config.toml
n_head = 10
init_std_qkv = 0.0569
init_std_up = 0.0569
Below are experts of layer 3 (counted from 0) of a mixture-of-experts language model. Rows are named router (the router's row for the expert), gate (a neuron's input weights, with its number), up (a neuron's input weights, with its number), down (a neuron's output weights, with its number) and show model dimensions 128-159. Each number is 128 + 24 x the weight over its row's rms, rounded and kept within 0 to 255. Numbers have three digits each.
After each expert's rows: "mostly gets" lists some tokens that are sent to it at least half of the time; "comes before" lists some tokens at least twice as common just after its tokens as in all text. This comes from a sample of Wikipedia text that the model never trained on. Tokens count by the router's weight.

# expert 18
router:138122115114184163159131146154138154113116122163114117164139111093126093139149134089114105133154
gate5:176120146090136152097172167142106102125161150096122130157143150136145126081136153107143157147156
up5:159197146088148126138138148112126117115139080147131134144171139065108168100126134107142113104154
down5:127093158155108097152092126113143133123107125129129133137087150121115142106131113147146139174127
gate6:120124107161118131141157108139095121121109127114113183133110127099192079167159111059162139094189
up6:099076139176127105138110141136135159074109127112151164130142132139127141124133137142122139099143
down6:122108131145139157095145116059112133095118119131091118170115163133146112128100091147139110109091
gate7:110142139168146131124127059134135176154105116133107124147122157115105114133171113157129102148083
up7:120093079135108135146119152107095173146128164105097114114140128140164072127142121155141160095105
down7:116146123122146092129106134098113078160115133171134140137142128129102145115141108115140117103088
gate8:141116090127126125118101138162131100177109124159109133140153099168178141104095097118142128142161
up8:116134121133110124159108137153169077117118128134136095143123117113135134111090073118139116099104
down8:118131150078138094134135137178113161139115144150111118086084058116144092090093177120115120153135
gate9:105145127145116101123121103129138136135174114139135159099151126116109137154104134119142111137102
up9:112112120119111131132126126113208126135106131121127143099108087136110177148145096164109136123186
down9:131137102149086146101128097144120123142125123135103098134164148075113134139082174148120106119149
mostly gets: " 2", " 1", " 3", " 0", " 18", " 4"
comes before: " |", ".", "–", ",", ")", "%"

# expert 87
router:153161115133142144136128111123111148122115115107120093159158114138127119132178141196104082112175
gate0:152134145120146156127165085129162121110121193098096130135116105142131143104144120165124115131145
up0:126135137147129152117123122124152115140107136113117125122120119130153156085120154149117121098155
down0:080102132150118125137105112135142106168092154142107113113085121130111147183139108143129150089160
gate1:167152132096139144124118104123168151091127131140108113118136088124126128155151149171125118106169
up1:120107146119120094135081144167105140140132103167109143132100142150149141146176121130088111145141
down1:147155163134111138112062131090151132127193114118139129098122147157100143109163089136121095150158
gate2:153171155141145155114129131122151079157107121136141146117087110143141094119118135159079135163158
up2:154154155075197115151124096110155112134187143138087139114127157130122171150117096143118146135126
down2:153140141132097137129120120124153082184107144151109145141127155156182095146123116123144101138162
gate3:154139090124167123166117114115126104087154114131129131126151111090155146128111113128090112078115
up3:144099138139107142113136108121106138115143068165155134121141106112082135121155136154101195139101
down3:138135153140114155126153136152090140140119156154149136173132114118098154115118084152128098125111
gate4:141179143143116142124134112125083166142151089135116143086138133129146102159113149157118137142137
up4:117147109148123157108140157110102126109170114149111111155150131086116124141108122158118125152118
down4:130114131115130093119113130129110126144115111112120153102101076125123128150134111108105131134093
mostly gets: " 2", " 3", "  ", " 1", " 0", " 4"
comes before: " |", "|", ".", "–", ";", ","

# expert 58
router:158165110117176157115157142131103101130140122152113105164139132103130107089130139098109112122172
gate5:102127106128124152108131096144100123125170105120102132118128126130116094163148130146084126162134
up5:090114149136157134104131114139131138139102138110110127108119137157139134133173090094160149097137
down5:147126133096173107132096163086140120134180147121129158151127123118143080106138077130121108113113
gate6:119142114130123144135163100078155114092158126127113115150118162134144122147149130152149134133120
up6:119137118200127134155088112128150141148127121098123145078121103135121121126119147145108080106153
down6:140143144145107119123140135132162156087142109123183112152110110158097186166104127137084155128141
gate7:164117130126136121134130124132111101111126103097114141152134131106146104154170141143106111160081
up7:165152133157136119184130140113109132132097124140116164138143109143156096155111122132112132123165
down7:121115161071152168146128134150144116146169130126160099127083148099115176134138054100116099142105
gate8:114116098114137113096074084117119104137126126183107117124104152146105158119104131141115117122128
up8:126083155145130129097068142136134106133167154150090111105135113132112153149108160086154123142089
down8:108177113117149140176205146104125101112162110133124132163096153141164136169127100161104115131118
gate9:118105192127137124109111137141157122095129140082131131169136117145137142121141126127149161115100
up9:129117128145161128145102175151112163125161094138150120133102103114108147136175107125136137109133
down9:105102162136107115122121114134133139132131139144125092125084166132125164145159149168123139155109
mostly gets: "19", "7", " 16", "10", "00", "17"
comes before: " |", "–", ")", ".", ",", ";"

# expert 111
router:092125078178123137170120143094128117111078141128156145110140129103116125164124129118132135095114
gate0:139127132117128107162166139140124135129113124124148110147087105122134164087122112124083114114144
up0:082115090164056117129124136093140100163137092100123100119110141115126112081137073116109131119117
down0:100119131094088101114100120167178140109121132154152107138152119126105152104090161114104135153155
gate1:123103149176140073155093145128085096096135119117134136149155167109124118132154143123130182130140
up1:138108096129144094165118079111130175152097132125146109141123110103073107094101130119140081064137
down1:117166123113120143156135143160138128113167138150146191124104102098172112149118104162141082164086
gate2:106130097166146093114118098180139139145120141135135114126129101123106124126123134110106136097125
up2:139134116110123176131138124074152138112124127126152108108112117125150134134109078138140106135157
down2:124139148149102146138149108142134137173125126109078129134131101132135114134165143161192122122109
gate3:099145088107126128134166075166143128165145108138182135132134132139091136168107109121133149110083
up3:149119132142125165144123155161108130130112154170121167158127140135137136134153066127186113126115
down3:149150116155114112087127059147118095132102182172151120125099152105126118112090163119086165153138
gate4:153161115101116119119158081133125144148136164158101163120160131145127119117141115168104112130125
up4:156092133126146119176133101121090140128090135140129133081113121143151143122128131131113109140176
down4:140103126142121153182154169112124126154119125145119158125135154108128116137145110164164133115125
mostly gets: " \"", " such", "\n\n", "On", "In", " example"
comes before: "|", "-", "=", "The", "In", "On"

# expert 53
router:114148073100157113089096112133115106131105137150117138197162128191127124113177145114126106120206
gate5:136100088112109097160151137126166129145120155133104114127155145153146118155163141137152162128154
up5:129117120162143131097099094106130086171166130110108136121125109145120128137118132101110108135168
down5:124162152151117120150103109139143059144156106127130113079140115124132144130111107128166143140129
gate6:129091086113119135109126135128112117114125097102150130157153157133125141113132132087134142151105
up6:161105137092132149117150146129124145152130114145142087119121134103127097133117135094106102093122
down6:107126138095187130106119118111132147158153142154101149131109141147113136081124137081189126143114
gate7:115135096146126169132157139181110156136105171117124142145150105146154136134121154126126173140135
up7:116111146108135119184127104167100112149135117121154140135130124172146159135120102101068104081079
down7:128144169154137145178139132131111120113114150110149131123126133123180142166143143142123175120139
gate8:139116069151110128129177143150088113079131146132120088137138174111154142136152143115083137111171
up8:099103133129120116131146133103159106128109164141102123116091179101146129079125148116140138122172
down8:150109142105119170121137151135151149116108114154146167133115162064088121134108113153126111137073
gate9:125124126132126130122136098131124116156105141127166146137158138142165152148091143116133142092129
up9:151145126104134144091154128100172116086095146139157082143093151107116127105074110112138172151111
down9:144117157160128140150098179158163135124142155131075116104119147168126106143170139103154104080110
mostly gets: "w", " 0", "gu", " 25", " 26", "gh"
comes before: " |", "–", ",", ".", ")", ";"

# expert 37
router:132163097109161179127127160082116128098103142117128120138141146121162119113137139128109142147127
gate0:115135110120083084150130164118147134100116127155116102114171121098108096095140149133106106156115
up0:131160134126136118135139133116159128126142104142155122103117154087144089143117089099134093127132
down0:161130157129111127117132139112141090112137137114132162116134131140119124115163129155137157111133
gate1:159157106083144122109134144142147113112136166117142140140116115136135107150135114128139141139162
up1:102092132165162093151131113101095157117118147117131135144131118094156051153120137108093076124135
down1:102096130152098107126109136118156088152153117129168144168146109114067125102139140139070125104115
gate2:142161141083123156128116131110131113106127127120101087121089099155137095122131113141066100149166
up2:164104115109129142070163153140151084145129121108138166099107112126123137138124139144159129109165
down2:135136150135164130162089142144156128138138141166134087090109119097108106126143126130119113117131
gate3:115135189108155136076139151145127127153112139140172146159115166119135121147111130143119128128120
up3:103123122106116143128146154135147086128102149126118149143153140126119138173123121113133137130150
down3:123117173129108126120131144106155156100142107152143091190153106111112154142138098172135117098111
gate4:124107143135138105118098150136134129162144117127121093146119123189138105101102132108135117106107
up4:138138145121125130143136160149151079118124091150134108127092082158111135136157110147119149106141
down4:103104104120080104142148124135116164110162155126086135124117097141134132146109132171121110184127
mostly gets: " School", " film", " series", " game", " team", " round"
comes before: "s", " of", ",", ".", " in", " and"

# expert 65
router:155140102129146145148118119118075117109132121148109133137141164120122122141132134117101128119132
gate0:122101135153124161139147101124108080102105110143122147122105148098149145150152145098120135113090
up0:120103128084174123101108125122077124129070123107165153133123084134133106109116123133120114140130
down0:145138079105155107088145140125160172159139154145145110116082125130127147143171131135165111159142
gate1:154153116089138082123106103108114141095136147134145140159112153148160149137149153082122142136086
up1:081118114168132170128122161086139147136138101165147108103099121141131124167150122102117133089110
down1:107182088112095121104134095137146127121144191157117150174116135144179092105108125103156141115165
gate2:102113111107169068095144124148143128119179174143096065097084138108145124123144135119117124127147
up2:104140145169119116135136144114117117148079157148121120132127126120143104136127097115118109149095
down2:165154142142157080101126070117122109116128121111114068138107133129123122107104114153123167160134
gate3:109146131114150128132129138125114087127123127126115133166109130134156126074155100168118140129165
up3:140154124150138123113157097194095114099146080159102139164126134141153167102151152120126139123132
down3:121141108168094163137109074104129130181107098161119145136161128141135149161114129118117132153161
gate4:135110126160129182166135130161155155114160099126102104100190132142140069101127126104135130118143
up4:150119130109086151098110149105096146123129200153143135123121125158121125144104107119103120149137
down4:157126107118145101124159121119107132151159108115078072137133132155115187123133127105133142147140
mostly gets: "ics", " JPL", "ization", "ion", " Company", " writer"
comes before: ",", " and", ".", " of", " (", "s"

# expert 112
router:152129122140142117129106120116061126088129117135094118129170155087133111135148131157106105130120
gate0:141102129120112106101159150107093135067126138121160160091171146092121103154111153117135084141136
up0:112123119117144135133105157175122101140081124113099150179126089164090112123117129125129107128158
down0:138148135100134144122089125158148131128076128126110114156144113128114116150114148145089090127142
gate1:144133177146167127147132150149134163112085136105128129105123107081154147146146119135121106106116
up1:160121141118120171106124112109138137142114094137116136145101136195127123131123127112138127138090
down1:168105106143138100144108103152113135153127156151112121120109099137119066145140110140119099158108
gate2:122113050108090098113082099166091126157114137108082138100144126111185174132132148140152107134170
up2:107141139109116135150144136133152126139090113119145089131106099130128102125114141121155144145146
down2:143094090125104122115098140151125153116076135109088146151145117136107141150126140154153115193155
gate3:126124117138141133140131092156130123096096158102113131118122162129137130106166107120093136148101
up3:096090126131085071146174121114156140173127174133152112132149107119130151079118134108077150120141
down3:123113127100071123190088148127129092130153148121112164145130100121149168110136160111147088151158
gate4:131130134102129139126136102135102188126089135146107097162167118120136149111158149155136087120120
up4:119148149172076131140161135165123099125185178149151153142163149143115084110148106091116101095105
down4:127109133109125125167107122139140163073120118154131140108132141140145135157082118156105154154143
mostly gets: "$", "000", "age", "}", " JPL", "500"
comes before: " |", ")", "%", "\n", ";", " ("

# expert 42
router:158150071105144145199112146157129089096137115189153133098137122127158140127117163117077068099111
gate0:071116110106143125147108116174157135129117112161179150114132122155165122100126151172073100119123
up0:100077133132158134095129137105107160129105141123123155134101113159111145100118133146105136142109
down0:132129069081096121148137137167181135143113133149170091132111098127146120144154169150090123114149
gate1:101113048098114106161124122135123160131131131127100119141099152134146077088124129095115138151110
up1:108192097103178096138081099117137108157117142161149141134127081102120104142146097108130125141164
down1:140123148117151101119117148112133109115103186122105151153145108100124102129095103170066140152121
gate2:073081135124182152167136122115170154117117129125163123111174173161184114086095143134110143131076
up2:128098159116134068106115120111104132155138133138086138160140151150138126160105091151157151113109
down2:086141121159161137105167109108152140138143163134147141193107163104155064117106152121144099104156
gate3:114108173140100154130088097156126159144138126122167140155167124116137084162153155170067107124107
up3:150132131099157130143114146123141124142130121104095142108125131136163164184119169120145132089125
down3:096134145137127116118130109112072127135186137182127180128189133118147158089143110151171125091140
gate4:114170120160123130101110166170112110160156106144134105068149125098143142159100135139143154074134
up4:125197123123113129113171110103117090130131144122158125103076167100144091133147122135133087104148
down4:142115110129148116151135158113127131116103122128155152107154116083146111133118117133124115112157
mostly gets: " by", " between", " like", " across", " with", " alongside"
comes before: " the", " a", " and", " which", " an", " but"

# expert 107
router:136133085107165153119124128129114108121104159158131126117153147169164118144123152101128111107166
gate0:129137119116102098106123104144127148098111130141138127151150114088112113124115128166150118090126
up0:178122184117129091131071124110093166095117121149172133069114145113107125154144101146161128154090
down0:132183108137112165172101089147161122131098150109159147145143089113123191151152131144115136090152
gate1:164115119127144125155140110164092113118098143172167152092144151120112123151109100130109119143127
up1:119112135155091112108083139095133131102106106117125109137160126133125128102136127143089164151095
down1:145122135092095120134105096141152076113133098154121111146123098148092133152103071184160105111135
gate2:116090150106130164126146128133150142099116140160134132153110154124120157167132157138167104107105
up2:147149139135155143118147144157132093144128187118100149135138143139171099170099084122111098106131
down2:116107095098113150157154149114122179089133175120123138155164137113139223152102146133151164135144
gate3:181112162097106117140119120134131103119078084127113123153160112166119140139144123179110146093135
up3:114143090162159109089143062139142164124134122069110127104060133138147134096143127157115118115123
down3:159131161120136087129134149155147133146142134095078124134120120159130155196138144141073108123133
gate4:110153091102067120153146155128142123131130152165164138135116124099149103103160117125136129119134
up4:118126116155079125162058146143097156103114143168100079117158131134091132144165199139119070125141
down4:111090115114135073111124119118091126163103147152122172157117101142135113142147115129160134119121
mostly gets: " on", " in", " In", "In", " at", " On"
comes before: " the", " a", " his", " 18", " an", " their"

# expert 83
router:135119133125091098184149112152145120131095148139147123102152139165149138117117147148119113109149
gate0:136147105140121105105085136176102129094143126159087105093176132090114161114161103117123124144139
up0:139130134161141148156120116114064133160091089117125143141151140164115114147153113138162096141163
down0:110156156108114102115147093135125121098168132125112121110134132113112108145133129148118105157155
gate1:093120127107066118114142132136115115071096151172151109118151115148160101151118102115130152141123
up1:165137108160135125124106120126128149152106113092095080143112093159123091146139100144134137170125
down1:140138103148130135125116100137132124093131149127111139107117110110160130095111115128095131170126
gate2:137144126138159120149145111154104140129127167140146129132142120107195097140119112137091125124118
up2:147124121142066160139118029072111141101130113151133126109121156120129141080121158126115112138149
down2:120125150148102147162159123121136146168070127145128088111152168146133191150117129114163171091149
gate3:149119128108148079109159154120113110126129140148119139111118148152124096147141155149113126137106
up3:138128088101123150113146176136132123119130125106138098158125104145122113138131108119130072144088
down3:132110140115132070146148149103125112147150162092125161130171123142187144142143128081126114067113
gate4:107117162165085113135148125113157127112150143169169126124141106124142129121157117187142155095146
up4:147120098147177148138118129103138104113112148123126098118124117148108188140155122101127137182100
down4:131159160171175097089146098075115115118148144127117113136115152108074122123159080106148124111088
mostly gets: " In", " May", " October", " after", " but", " December"
comes before: " the", " a", " he", " it", " his", " 18"

# expert 21
router:103131155153147160141134145116135145115112118128109124174144137114089098111093118122125064111145
gate0:177112120148133108159153107135121133127116105119136168122167118100081086094065098132147130114112
up0:111115170126112081103113144145113123099119114117113155114100118145136106130127112168143106153157
down0:155198131165130167150120137099151121118147149108122105105121106131130129135098097114155145109112
gate1:104102123128118135129150132144131142136152139092146119145108110112204076132144119135110073145142
up1:113126131112133147120150136156147126136119087127135131143109165155122116118120135146122112113098
down1:078121073073112120126099103125139149124154099156085099147104137129101140119128070093132114183103
gate2:132132115139138135130149142091105132114091132099144126165107116158113087139119129154150105136147
up2:148159173139163142132161162120121092170156140107097132111160147113109145106144155091145163115146
down2:072126120147111098134119129145137142117120172106124133147125137074120129148145114146146118082119
gate3:170141100122110142109134102127143097149167153118096108129099135124115133121117150135150131126099
up3:123099184072118109105153122115121132090142147127139113125092110192120099117091116111135116117153
down3:140119128125128104154146131129105136093165127125124135126153077125127117157140135098131141131152
gate4:138131130121105160103125113156125118124098062163114134121134127161122143101133124111139111129125
up4:142152112080133101167124096121124126141151129105157181093127170123212150160170113140091128117137
down4:140174134181123120122115078092118130143119141111174120122154211135155080162149138158122109129128
mostly gets: " 2", " 1", " 3", " 0", " 4", " 6"
comes before: " |", ".", "–", "|", ",", ";"

# expert 84
router:144143156108124168106138159151140119131113139157160110147150141091086131088107136138116092132176
gate0:170138160104170134153146142123088128131151186108107108111138146092124140136152198122116148136127
up0:137128171138113120124100117138112172121152121138099146148098122155117116108115114159112125100140
down0:082124127160119178182129141130137161132126113143112104088111113165101086129133144116127140151094
gate1:142110104097118122166117141125133184124125119137149111176095124172121174132128111125106107043147
up1:131108149109118108128104117159120144079142186100116134140162137145115124090112089120134146115160
down1:107148125119084150153140126126148134147191179103123157145134130104119152155145131130116099157107
gate2:163128162114113139134117149122140104151141135121098083128114120135090171131137148134075103116134
up2:155110136112126125115122126109101128148087162089135110149138171116170138094112132108128130152088
down2:151149103170183101136138147127170159082116113138083160122116118130106093134128114126136127135120
gate3:150129121132123148148129141163118079090165152082180140090152133080114143130146150087099144151129
up3:121080114110110149115130132099146139150129136141110097129132080147144159118130125124096151107164
down3:139076094191152110141132128114163095134128093134145139101120144136110142112131154133121067164151
gate4:139130106094127131120138143122093078102137131128151116159154125108122158140155137147096133133176
up4:158155125133071147118133113161158169116165116196088134121133165074113129138115112130110145140089
down4:145129146108111152149119098149114114159097162122154122107170176129144114152130127131118132125153
mostly gets: " three", " January", " September", " South", " April", " 24"
comes before: " |", ",", "–", ")", ".", ";"

# expert 72
router:118126117175133162141169127123101097129115106084136128123151150120094137114154134161095124127118
gate0:100100116100094125130115123075132112127141153095100093139134093114095105078145107121135090123142
up0:121104162106082132104078133122148110129113110110109129127094102127093121110113147134163155139147
down0:139115121129165130129101137149137133113134093091199134121107136118113153098164177123101120118102
gate1:146162112152147124099131133112160140124132152144132121104116141146125116145169165140117079085144
up1:202107139141094096167170115126109100117124113129177166123121138133148102131109125165105067095112
down1:142106091138143109119112145120117111137117137112128122124101124139142105120147139118127113128090
gate2:101113128110123134110139077138139151083112157153135127131127127125106154159119117145140134111136
up2:088146156115091092121078119091131131104154169129118124102118123116122173127130096125137121125113
down2:096128132112149081163137105167150137107128075145131119080127136138122147121140084152111108092134
gate3:093120073125129130107108096155144148132097128121140104118127133107154130111108135108167128111125
up3:152135138125133136158126121157090139080120104151152167141133117113134114126113149154054109093092
down3:189125123128127170150142112124136107123140116173157155125139146130148056150120194076119126105129
gate4:110112086161156096172121126112111131108126119139115133124123157147137106121149140093129157108127
up4:162104121117151139137096130151172161151121127083111100124146110117128141136149117180131168142116
down4:182137119130086078123135160109160134132143137174128154133114116108094121131123094141161120119174
mostly gets: "ics", "berg", "ization", "ling", "ies", "ping"
comes before: ",", " and", " of", " (", " in", " to"

# expert 108
router:132158103154187172065073156113124114136130149118155087133125148137114129126126139130105164147131
gate0:129154122118173109141125151138103119137151161122121143168141141161145101143123133161117120154071
up0:130120126141087137138108133116070092124150124127143157138139127090118161103131107123141139109078
down0:128153182154118172146091139145156142168088130093123153109165094112101187145156117127143171118177
gate1:109114153090133128079131158125088144151118156142121131128132167111109143125154170154165157137145
up1:140133138137151184121170135124145086127118145112099076173097116159163140116100099133103124127088
down1:165130126149129138132100127119124129143120125127096138117139130091096123134114098114110148148180
gate2:149135157123134103084097148115095123090121112147088133131142111118159218098116104118135109089114
up2:144075056140148121117083145149119131101123114129114126146104101085124098089132147135123133151110
down2:121153142156116136108131112113132116102118137144127110157117102151097112148140169157101164149149
gate3:163128145146127125144118155125123114102090139130175140131112117143115139131098154105113114125151
up3:123168159190134100115138142129131140149155133127113123133120115111111160083102149141101129132149
down3:079154123098116113139131144154172131142150085132124136132125143116130141125149110087152154164107
gate4:101176157148169184075136085097105141101113160105125153103119166127141076112137112095098113140106
up4:164137117162166123101097172165138108097120123103142114135153083143095094141087079115100128137131
down4:101114120170110125166136136146126112137095142143140131127109117145115146110132186121128096113116
mostly gets: " University", " War", " team", " School", " life", " Party"
comes before: " of", ",", ".", " in", "s", " and"

# expert 66
router:169154061098128140098120117094164112135139132119108119117121158138150125114154144134100117141112
gate0:106098139113143109121138150098109125128117124153109156113139135135131145141141099112110164136146
up0:102164131133151088123161127150120162148155138135091133132138102156107089193112120182119136153153
down0:106129135111106147133124134123156105108094116173130094116176117084125122141123125119135129158128
gate1:129142122095121103156109119086138121175115154124108128142166147132137161125110149131074163108136
up1:094126087091144144091130136129115142146116132108161169074171106107134141148141139156138165121112
down1:079175141103120128111155106140129196132145149121144139130085155108119142143113104089149083155090
gate2:133125104146163124118147119104146160105133129143171096107128121134110152097122109078145154144118
up2:146118174098110097166112192123117122127153115170080137096126093137143175106132090111105140093120
down2:092081113115155117152138084131169137162084164132126111133062136104120102093125141125128106119094
gate3:113150145108149123150138147089158118122079109142119098089158135108116077112103124173096111117146
up3:103122114115164141114133144103121166107161104106159111190152126124102128144096136151131157161125
down3:122116105127129152131119139146104128105141153099156156157157129092117149095112101137141166117186
gate4:159128084150133093136170132113118105129119134094125113091136140168153126121108125138123158159127
up4:109146121149102140126120147121088160115161151135114112129140142074096164102101111161132133143101
down4:076152110131136110129118140135109166122123078144121149096120114123116128110131129087165088176121
mostly gets: ".", " which", " who", " where", " they", " he"
comes before: "\n\n", " The", "\n", " He", " In", " It"

# expert 79
router:135117119154125191087123161130104114134114131123120105136139127138108107145172161166132107112123
gate0:159096097122106131096134169131082108173118105121107097127100141092176143128139115137093107160145
up0:129109135127111130136122156103142099141069173092089149128144119135148084142133153104132108172120
down0:122119159087096140136107147115138132115147128155153141154135129137113159124141092139158084129100
gate1:149140142181110100128170145119111154123155123140115109161118135216125129116120116098096161148161
up1:116135114151150099154154129166129157122161108148142159112136128142127127140171129157137082125134
down1:134127150099112159141130095085137160164090127130090140130098135134126126116091176082150152108112
gate2:168143133130134106112117151125145135087137105168100110078092124110135123147142154092100120158132
up2:126145137125143097090094125152136136116137113141155113154148147104124115126097148129113107096137
down2:127115091134089141091143107108110133136123123124118117170132134152149132128143133160128135123117
gate3:111146120128145109072076123128087170097160092128094089181115147145125126127125131170113126122125
up3:104092134135085119097094152081135157144138124163111127147125117139082128158120114141124089143113
down3:133184161118156125117097143149140157147116138111146135074130132161137098120114093102135147103128
gate4:115147113134117182095139146152116126177180139142103170127125133096163139121107123147089145131112
up4:151143141105123113111111135161129111118139125141101093114151101107154145139127106174149101114097
down4:101122151095119129137117159096123087163115147144114218143117168132161150143098123119176087150111
mostly gets: ")", "}", "″", "\"", "]", " called"
comes before: " |", "\n", ",", ".", ")", ";"

# expert 31
router:149136126079174162142137126098138111110081129169158127107143129108137137089116144106118123101126
gate0:133136149120107132127123144080129135127114153165128144156121124128124119144131214114146108130096
up0:137159152128130126135155158110118119154041114161150160154110124111140147082126161123171115085131
down0:111154137091155144131124129120123168134131089078151125115086107161120173159114127128103164095088
gate1:135138082148196120144112106103138092133120146150135093152146135108132144159145164112120136182128
up1:103098121140137143123079157134131107127124158095120113142178110079130131144100101151130103136137
down1:159145109099114103127152077098136141126094148134116171123124114150115171170064112130121071117075
gate2:172097086119176113168144065072125126145173108120175158127170125113127100109123146119100128141132
up2:129101119156184129116145128088104147165144141125131135122157176144109101102104164122134130120129
down2:152110129108112121111097087151127141118141149156145117104122154117103154119105154146106141144106
gate3:166081130145121117142161123193075132129139138113084088123185124159141139114155097115075105143094
up3:135113073116131097101131144124131143167137134107136146117153168128116103142097124160141110085107
down3:150183161137151152159149106170117108096157167130094122137102093094161123132142068132095175093130
gate4:087130094137119117178080144124135136172123135173150152150105147096111128125171141125097125132171
up4:221113203151191145089124125121103112155153144070103130099152103114136128128115121131106145165124
down4:104137117085167093135148118120112129075114148118166132129152146166138166112107100129170129146124
mostly gets: " of", " in", " to", " with", " for", " on"
comes before: " the", " a", " his", " its", " their", " this"

# expert 6
router:153139116129142146134132143152143125120123156140171124126146124140142112134144121085118090136096
gate0:121123101129117102119144135150166143135112093096125114124104111136169163142114138112118122121112
up0:058120130086125140133086133153114142100148124084158122129165174146113132143123141130090123114095
down0:135132098112084128130106133085127061111171101120086166065140172083122135161114139109186146114136
gate1:079100150171138128130154085127153138132135133147164139094146158140114109094118144130137133123120
up1:133117127107123148136099137099126140105156147146156136132126090196094106103121144113126147203124
down1:155102124099126119128132102168125096131079109156138121087122092169128143142136147140122143153158
gate2:086079150128154066100113134158100106150175084132217140155145095107138111176082124137119120134125
up2:112095106171132158119138111080103119129081140088113095148120101127098119115094153163116131132140
down2:127132116158135092096147127107151160130138119145108135118159149111155142123109132160125113133109
gate3:151123103100149106104141147146132179161108127130136137144157161106117113115150156138175108167135
up3:128139124172138139118138112148102114143118172141115161104111148136148140117156122113106142122150
down3:160115150112091113140130117166141167081119122088119106178103140113104124138119088143120117126169
gate4:137093106132138142126125101108127102129148111120170073106120073107122138139133163114127119117092
up4:134112164158147128098130134121127142134082145123139144166121105110176096118125119136124122115093
down4:122148122157161121174147120181143135116140138123129141147104120116169155165143135102158142173131
mostly gets: " than", " 50", " 35", " 60", " 20", " 70"
comes before: " |", "0", "1", "2", "3", "%"

# expert 32
router:116160097148148113100116103098148101116112148125113084159123145081146117121157161130123123116106
gate0:119139083179124095137148109141122107125110149148155126117160130092127104149061125091124132149138
up0:138115131171153136124154109122099162114128125120110131140144124122156137151112143145127135112137
down0:107175174130133105166139161104119090173082127127128114139109196088118102073128117138131156134135
gate1:115179158194158136139140136115123084158103194098079130140133169111086138133128186124115131125163
up1:138122159128116131150153101121143094146107147102144118127146169120106116140141105141131147134117
down1:163111135151129162103101144103118152104163090132134128089123130164133121133135096090111146148164
gate2:119072156147127088112099124167160142061156106156123106126163141139100149134087118137127118147112
up2:095151131151108084100140104135105133136128111135118083159161114130134123108149156113126115152124
down2:142147103116144146107159159137094110128105092143135123130143149133094147122148131104150150109094
gate3:117125107123079143152118148112133099150151197128103120096137113107118165102115118136138171139194
up3:125102122133130128142103145105093120072127107134132104108150109124093128166124090143114152150097
down3:146188107162151154095146085097146129137156147135139123104090114155149160141117122106144117128146
gate4:157125135123109141102139137121172134139138150137109113122150151155095117192098117146107105158140
up4:182126148124140138106182089148098102141121159120205115121125110150101103129084130124152129132157
down4:106135152128128126156134198155125124056120092129138122180141109096157113105146131146139131124115
mostly gets: " years", " time", " 2004", " season", " year", " life"
comes before: " of", ",", ".", ")", "–", "s"